From a checkpoint of a small mixture-of-experts model trained on Wikipedia: 4 picks a token.
Below are experts of layer 4 (counted from 0) of a mixture-of-experts language model. Rows are named router (the router's row for the expert), down (a neuron's output weights, with its number) and show model dimensions 0-255. Each number is 128 + 24 x the weight over its row's rms, rounded and kept within 0 to 255. Numbers have three digits each.
After each expert's rows: "comes before" lists some tokens at least twice as common just after its tokens as in all text. This comes from a sample of Wikipedia text that the model never trained on. Tokens count by the router's weight.

# expert 14
router:163145155123131109135122145128127120131112153124115119105123134142092128119145124153131134164170169113087150107113172153141156126136131157104159143145069176080126117089144116110094133114117105194144108148142124144148100161085124134131121095111133126185138144126140149125179130114113153091131147126105148061137110115126092101115122174141136141139088104105102091133138129121129119121160165115136129110131127149161146100154133154121089112150121120088107189158135180114083178140145126132155154121114113103113141098098111128120121116139129110075107114119114097125134163100153176152140133151134164128149104124109164115139169129135161148145152110162153114133134162116138080086107132115168107131161109120151100176140119117133148131170159114119098157141128101101095084110098140
down4:083133097122102151123127137181141099132148113146118117126157130173118180113109135108130166125132146126128127163134094094160112097127147084137185117106110101120159128116163095120129132124093178080149110201178121152102152095115118151095174150134115156157109105163140137151159119129134131080176126108135145109116124143137091130152140146123143160154127130135135105104153155145101147137127138133121126114127145144134107128092126131093119101116115059086134133146154092103108147082111152091113130164122111130181143168133127125133154137135096129167141076149120146108093124167109116153168111122137099170139110124163127104136158097079111111140115147126119136145150127126116129110191113143137136136113105085140112167087119135135124141123162095108132127114125107152157174146148139
down5:082123140086189135114116138204119091115120135126141122126116120120083145138161121136113151125122156185133158143137166162122136146166157149127167129153135133124132139140118140124115124156122121112144089149134150146090118113148053122151120133130106074108136139121160135138117105160160160138104144141135137103123149136089113120150158163149124118066123151146127111136097125106096135097126132144116146085131147166127090129113130138140079111171167195133158143107180118162075104130148140132126142126108127129131118124140098081142150166130148141119124151132134111144137099149133116134099097118108123122122152165133101143131140146113129193156159120123101174134113136124122144091127082144130106107099065138135133167144085145085164161136102117100142119130130126175138164129116140
down6:107128157096092117151165103122118133103194092150167148087114110118152153076155185119109161094142125112105121140174103118113080138086162119140116099107122121137156136127137106106127152113149133105088150127121066123120156148111114121144110121137131116116136120130137127115081180117126097137139101132152126169122131192158142128132176110151129138150100157126133135142117137184095103140130105152129128097139136125154096154111115106108154178182161111165109117064117086153111147122115138127131143151113137106077130137158096114103133117141118106133132113126097120143114170178117105121160116122159094164164122117096127126112144146126126120142059151114130123108132134133164146127129116087115102151120164148168134100135147151146170169127111140128114086131142152144131103136133120
comes before: " of", "==\n", ",", " and", " in", "\n"

# expert 44
router:139106134139145168099156119147105115114122172107160170150088137100160122137096110131081122168118148118139066115126142106139138067107125118114126140165134098151106134142159109149150140147120152138100151143159121114114129151161098166150137104152180141102156093109148128101173139153155102158125145155177115170095134160165119107112130143101133148156148138144124073146122118141102105111156169129123110121102133144092116124094118098102078113116155158145100126138144118169162103131149137102094107118163144132163114134178143111132101112099163123122114178134113122115121082158101134136145100118096111174110150120108168164097135124137155136129127099144098151107174112099122133138134125176188119145155126107128136082114120160161113151125091143129121120135146097140139153120152143
down0:136195155101097163128124137124138113143126134087122143146124110123128101121165138116114093162123146143133140116117115159125110114134146175121123134132132114093114136152153126096175133130170168100135089076161176132100117176180054129130095134094115139166098129095143126098135133118140105103156137136136106132166113107129127136124128102143139074078131145154110120128069099149118110156103115115134091128102103083124161118095123113168073143144113154128106142164174134157099135158131133139164142114124117076140151114164121148132082112092139137133152109132154146149145155113136096140146156103131091152141135134134150159101126084108144120128160112094070123136178093130138135100167127105161126118127128133153154088150113114145119154118082144122132143107120137121095111099125111
down1:141179118089090140140134133171142171114128138137124157130148105150091104143090106104147159151160094128128203136137150123102070166149129110121143108118105179100186134158082142150118122131170136125165095112111118164163100124167131092153132132089163170129129151114123118136128130137146123141105169116122127117114101105139127123095133133126129124129151141152180154103163116110115142126111112095111145114129151072097125118143126097143158141145118120154117133121151118129164137151147133117155133104140195140134124145116122108133152209119205112119103093170141119086107134071089091127115156119082141146148142101140134149135118119096141128109140149111125136178106120139110101131136125108103085130095094128131127104131122126113113103127145090120114112100112157111139129129111136
down2:111108136164142107153115189167095153147133129155152177137110127143151152153114123113138126129129134145116109132152115105148177129115120147106117117131157130107093139114130147141146156063116144165125136186122106118092121100081108188080120095113152134155115130140133128123149136167133135124127161126086159091104093149138127142116144136108105107153133110139106130201125129094107131134105137167146135139166129123118129121146119145133145196129161092101149156114132143132132143075168142151161133125123144121137131094143129136152112185100133151161155123155192107136114094149161128138091094155154115102112125161116115167136121160107127124158118074149159156178133130164134166121137164129103131116147108105150155123090123156154099129116117090133129148143163126089137148145164120
comes before: " the", " a", " his", " this", " their", " its"

# expert 27
router:086163115095150112106110166155105105120110130152121112129131134100126127161148174118108131138160125146124073108152088125158114125184179102133108132098144114085134155165105149104150130126095084113144129119073133087121153106118103130090105134169110119117133153086099093160096114150109144138105153157130131112107151131131124144093107111114101118143144145110078105091164136153122132109137150159127132085113170148135098154118094119162117126137142121128093147094126127151150097151138127093064145075105087180129107132148123118145163112151138126130096112121105115149131138103111102141109128109126161077131104117109079138168113126149147118164174092147108120154138155106141157132106096110102104182139142098125109154117130119101123143153115126098162099150105114149160136156146112
down0:112165130126116110137099173163167120094134142125127153133148162122146151128145127135141168138152161145126145125096131138121108098115123118156140149117143112157168134113160166175133120126124093116173129105107122172114128142122140116198116143074148096144163100174173147178143120160123120121106111106123118105132131171124163113108120110188149138172127171149146149159105148086088111145132142175180133074124128170111148118133114123094100127157099128145124147115121168077135095127112142108089168116149167145129129139161088095096101127147124102107128102178148173126140125113135110133153160142159124130122156136130117139098121128096153155146123114143157120103118121103114138140084143116107155161102117103132131147143133097141157144132099072128105113122095098131128128161084126
down1:135098165151111160132070118111180169093110117146105140148129111170133127127143094152099127126106146119102149112157124162084179160152135105125137158113116113104108101105142130175118131139103144160124163147128125137139152080099140107089116097108111149096143115118135095074126098115138132117077131146152118124115110145115102141118144107096148164126120158147132151159130123107147095135120127073143108172145107160154131104086127121149095144134129125110151127094095134084126136106142128098158138133131115096110086134110091183109104151150085066123133127124151115154131144186136125130106165129119172121082142146132096148129177128148138169079128081134122124096132120127132112169148145120141134119138143131101135113106128123147093157103137127103104138194140150177139161140114128
down2:127152147130106127125125166130140080190096165148141121102109130120091140154164095117133158120123125117137102131077100158100141086112137139142140180116123128112117133129130122064121096127086072117118144148157115134125142176121144130114117132151158098150130125133104138114080132078139132100126147155138142123114132133134079138119124140098129115109152155154104103129108145124111147139145158162141118125121142130158143110120127128135117179111145107107150132062126148124121098143068133165094158151120134147089106117118106114138132095099179128144167137109154100110102146088172089176109113093153105121099127110150106113134101113156100153129130070093151111143134131143134066140115108116147080193149154096105131125113090096124165126118096110097153122115123148118169134138128122
comes before: "19", "20", "-", "born", "|", "18"

# expert 9
router:140110125116097108109102087113122097131095159097192113083093155163116102107142127103127166096154101116106152145089154147151126135116143116135187091116107173136119158160130101111128127138091148185127135151126134164156114168141141103137138122095136098131123126116148100100123111117099141094137078131123126133092102116124141127150131182203135192130126141110182130161183098122116153136154141148116130138116111123173116120156153115105173131129130102161071123150117141137106119142154150133117154121176146130105106126146145143116151138170136102106133166127116156124182105101155127140168142160082125135138092117136136100168160153127144115113108125151141137155120124186132094117137148121143156141140114144133121155112115145139119153126158095114152128115130132131160098153090132
down4:123126163104119123100116152112152131146135154131155146104129120151088152134160104107162084110161123137083099105135108131144085134178145183119123128100108084098122143126125128124155122151151102128105082144109093124116126128075144152123090133097115168121111087168139151120153128173133119111158117103122148118135157125143095123110095124129151149089112139065149084167141177121139102134140128150163136161107137159158118144127119119141077109132159120134138165141112135065125070141099122118141132117112123087110108124110151159127113140145146139112106108119139116105127146100164148179140140124106179182139153164130124122128124125103148149126145173089105108145092124153123154156114120139129124122118139130094179180102131131186105103127129118119168165120116105167108151104122155
down5:118110145129100153119164120125090123107143150154097110098082125138143098114161088079124150118139113125109105062103094094122135107130103089113138154115092119122121127160131165146091151117117131147106151170102064126123100110139142124130106180148155100095161139141159103135149112142136117106127126143156145146123114136154114136125160099106096107134174104168131106111153132126101125113179098154083168121139122107092108149117138113118111143140124135137110153095116136131119169139145147114135124068059184123110068116126106105158094117153150150168088099143153182103151128116057121137141109122120121149126117149132156105080117157120146143151108143143136153121122136136148119154139119125097111134079107093159094098128115133177123141144123126115141134139146121110133129150099108
down6:117141150138115122095093140150138140115140127133149188089129131142161057125116134162156136184129097131121082210168173101093083141095116131133158087176102165131126067159106134131142108097180099164167186152125101163129086103160129098120082089144115139146109140131156130102121122120135115147104148169132114142124128105129144114112127141133126110146166114147156138106111114149119139126121130142122151118094154102114106174166142161151153155131140129114103095125145165089135155130113131108110163133119119157120120136106167157124125113135147144150155124127140122108149139110126147115128147117124105150104128121142156102110115109163156118152117124108113119124133076095149144107104083139098120110121121159105145139115111074117161101122119111139087129101129137090091114114162125
comes before: " of", ",", ".", " in", ".\n\n", " and"

# expert 45
router:154127103103109107108135148093160110098094134160128092152123097104103095102136160138198129117179114137126159170169154145114146148168149117120139153117115128151152115111132135112142126151085086163124098164119115152155110169111129124098142089115103110151090093141131100179174139106145144158163128151117125139091154163146151128153107135115197111154125164124122148139096106133120113171095131134174140130112138149131092125157147079107119116147165105115115121133133108158105142136126154120095128128164124117138144169128096097159100170120141114112129108117134110117137132143116148126159120143128106144128083124130143121146129123140169121116120145145126150126078110122152088133110151120105181109134109145148143169113114155137148145107133088159140113046135127128114126094061109
down4:133121121142126135112139103097101122113111127109145149125102132089091126161091100112090134137105095146104165098082120121129164121099140186078149157150111109124112152114122125127172132161085120149085159135174171097154157135115111143130127129121137170150108108119152119125138137123060138110086143131108146120123156153155127102127116153165159104121084159137118136100109130121194124134119113190114084154137112110106153131159087123140108112126084114097166106104096124145109130152115118093130134147156118146114105102112105121137126125117081132139125151148127096139163124134149095085138113133165117118154152147137189127118178108127112104124167137138062143157119150140181118135095112145130147116145152134105106156117140105156142138143099140160133142105114127067130159118100115
down5:155100160115150140133127142125104127142142130065177121105161148144119162162113117114106112154139143103128118128126114118122126101119142157175143125174121155160115111126124111152124108157172122125155100082145161091173104080099110128108167103137112164100116118120096141158129121121152119105120138127084160153148145126132157117150112184133145107162134134146127125131139149179164123089183169161131174161144132113132147148158133123149150148065077126182109132131160109169156157150099137121100143118117150127109143133105149150110092116119118129155109104122115151116087120107059126130083130131153098114156147128132101155128121129113127129150111125143126107099134132137094115137159134110136149123145137110113113108161085124118110095076122129143175133143175145097121162107105191
down6:178148110118165130100132142105150131107156134156157099155092153164100145109120144109124099094142114120162136107107146114161097141048101115139142109083121174096110110162103141131073121108149164135095141122079136163139150108139170112105105136134123127095177127122100105146157128130104130119127121175154167176121142103142105118133103132128107123126150129103134067132100134139113154138168158086167109155095148159059133124102151136130129144161087146131133110074126135082135103145126132121140138130109097090151133135086132136105128127105158130114092138157087171114110094141139114142097112122126106151111110104173135119133116109145152125090158126124060129133103143099131137138136152148127129159140138143133141148131115104139127073136143121141141144078141138122136121156095105
comes before: " of", ",", " in", ".", " and", " for"

# expert 40
router:065169151130167128100105137167127155145145141143175120092177146099151143088118088126147137149120107111172127125076114122138096100144119129194130158136139121142130148109135098087145107129112133115156157149104139152108136153139141084146147126159138133102110165129107143126101181126126109142168102150154141132124130147129108133125133096113137134146108116071140143080116162125125112151161148130108126095159134113104101116175114145100086136116152105163120137108101126155142136077140110094164122084102102158156119124112160134117125107124100116143106078136128092136115128098126147145129111143152183125125093140130078161133152133140117135146137108146131131083069154092159147146098097130124142170147145153082112171150122131114135131156080155111079115131114103122137120111150128
down0:142148098117097138107069158147140158107114153111131147125101127143116093147092118105070122103094129093094133134130101139124129185064150088089141154151078157101134094113138128107126130129123129115170161152153143131142107113151140124108092102093130115120095101089134150136108122136111160116094131125121111109121126151127157140112112117115122159122109116115125139095135116122140139103070133120116114140141112133127104133092102159133136104116129111112146112116120153085122099122118139101141213172108121163127086131133174147117166164124189110133142152157110150134126155105137110105095125127085149150136118150141121143106180115085149153130080168123131110178123125062121151143121101121111131181137109156105163149164154142105151113149085129141155143131137163122143137103144136
down1:108135088137115134121156100146159165101102122142134119123134114149139150123174137165147104152103098093130165119086124109122116099090131124132141096100162150135108132131124107095147126104105125108143106094154127143100198131206118133134117088148116110110105128096098116136125149095089137097104127155126109146156145142108128121131113115133167115109119140120177131137161102123118135155080092120162137112103142130133136149161104102132105149106167122128150122111157145161088153163112168121114117110115147117137154132093137124118118051142167106123101134091137152180115134149102121153085129071116151106111125170131132143116109142117123109098115113121116121189096148126171075128116114080118073090138173107126126126131120097099135115157140110133131137152115116160143185130152113
down2:167126123128131143103174141158137121115160142085094142125085126101092150124145177179120148133148123135096115134106158168098136129144131107148157109118126173170128105146105114174128102135102129107131104114151143115103122129126089122086086133086174087111169102133162106140132113145134121131103116111155147178164107105127113090066130143127136131104116104135149109105127101140122154125160177137113087124148122124128147151164159126082089134123133138131101100084086144094103149147142149150117129129095126184122106108149119124088126100121097153103155123135117143144126128159089145110140112099113120147128131134134132107099160163140135135079130152121113129172164162124139127095129126135102106137102132134121112119114162142135117109168181094141104078176139085115113168163140090
comes before: " ", " and", " which", " but", " he", " who"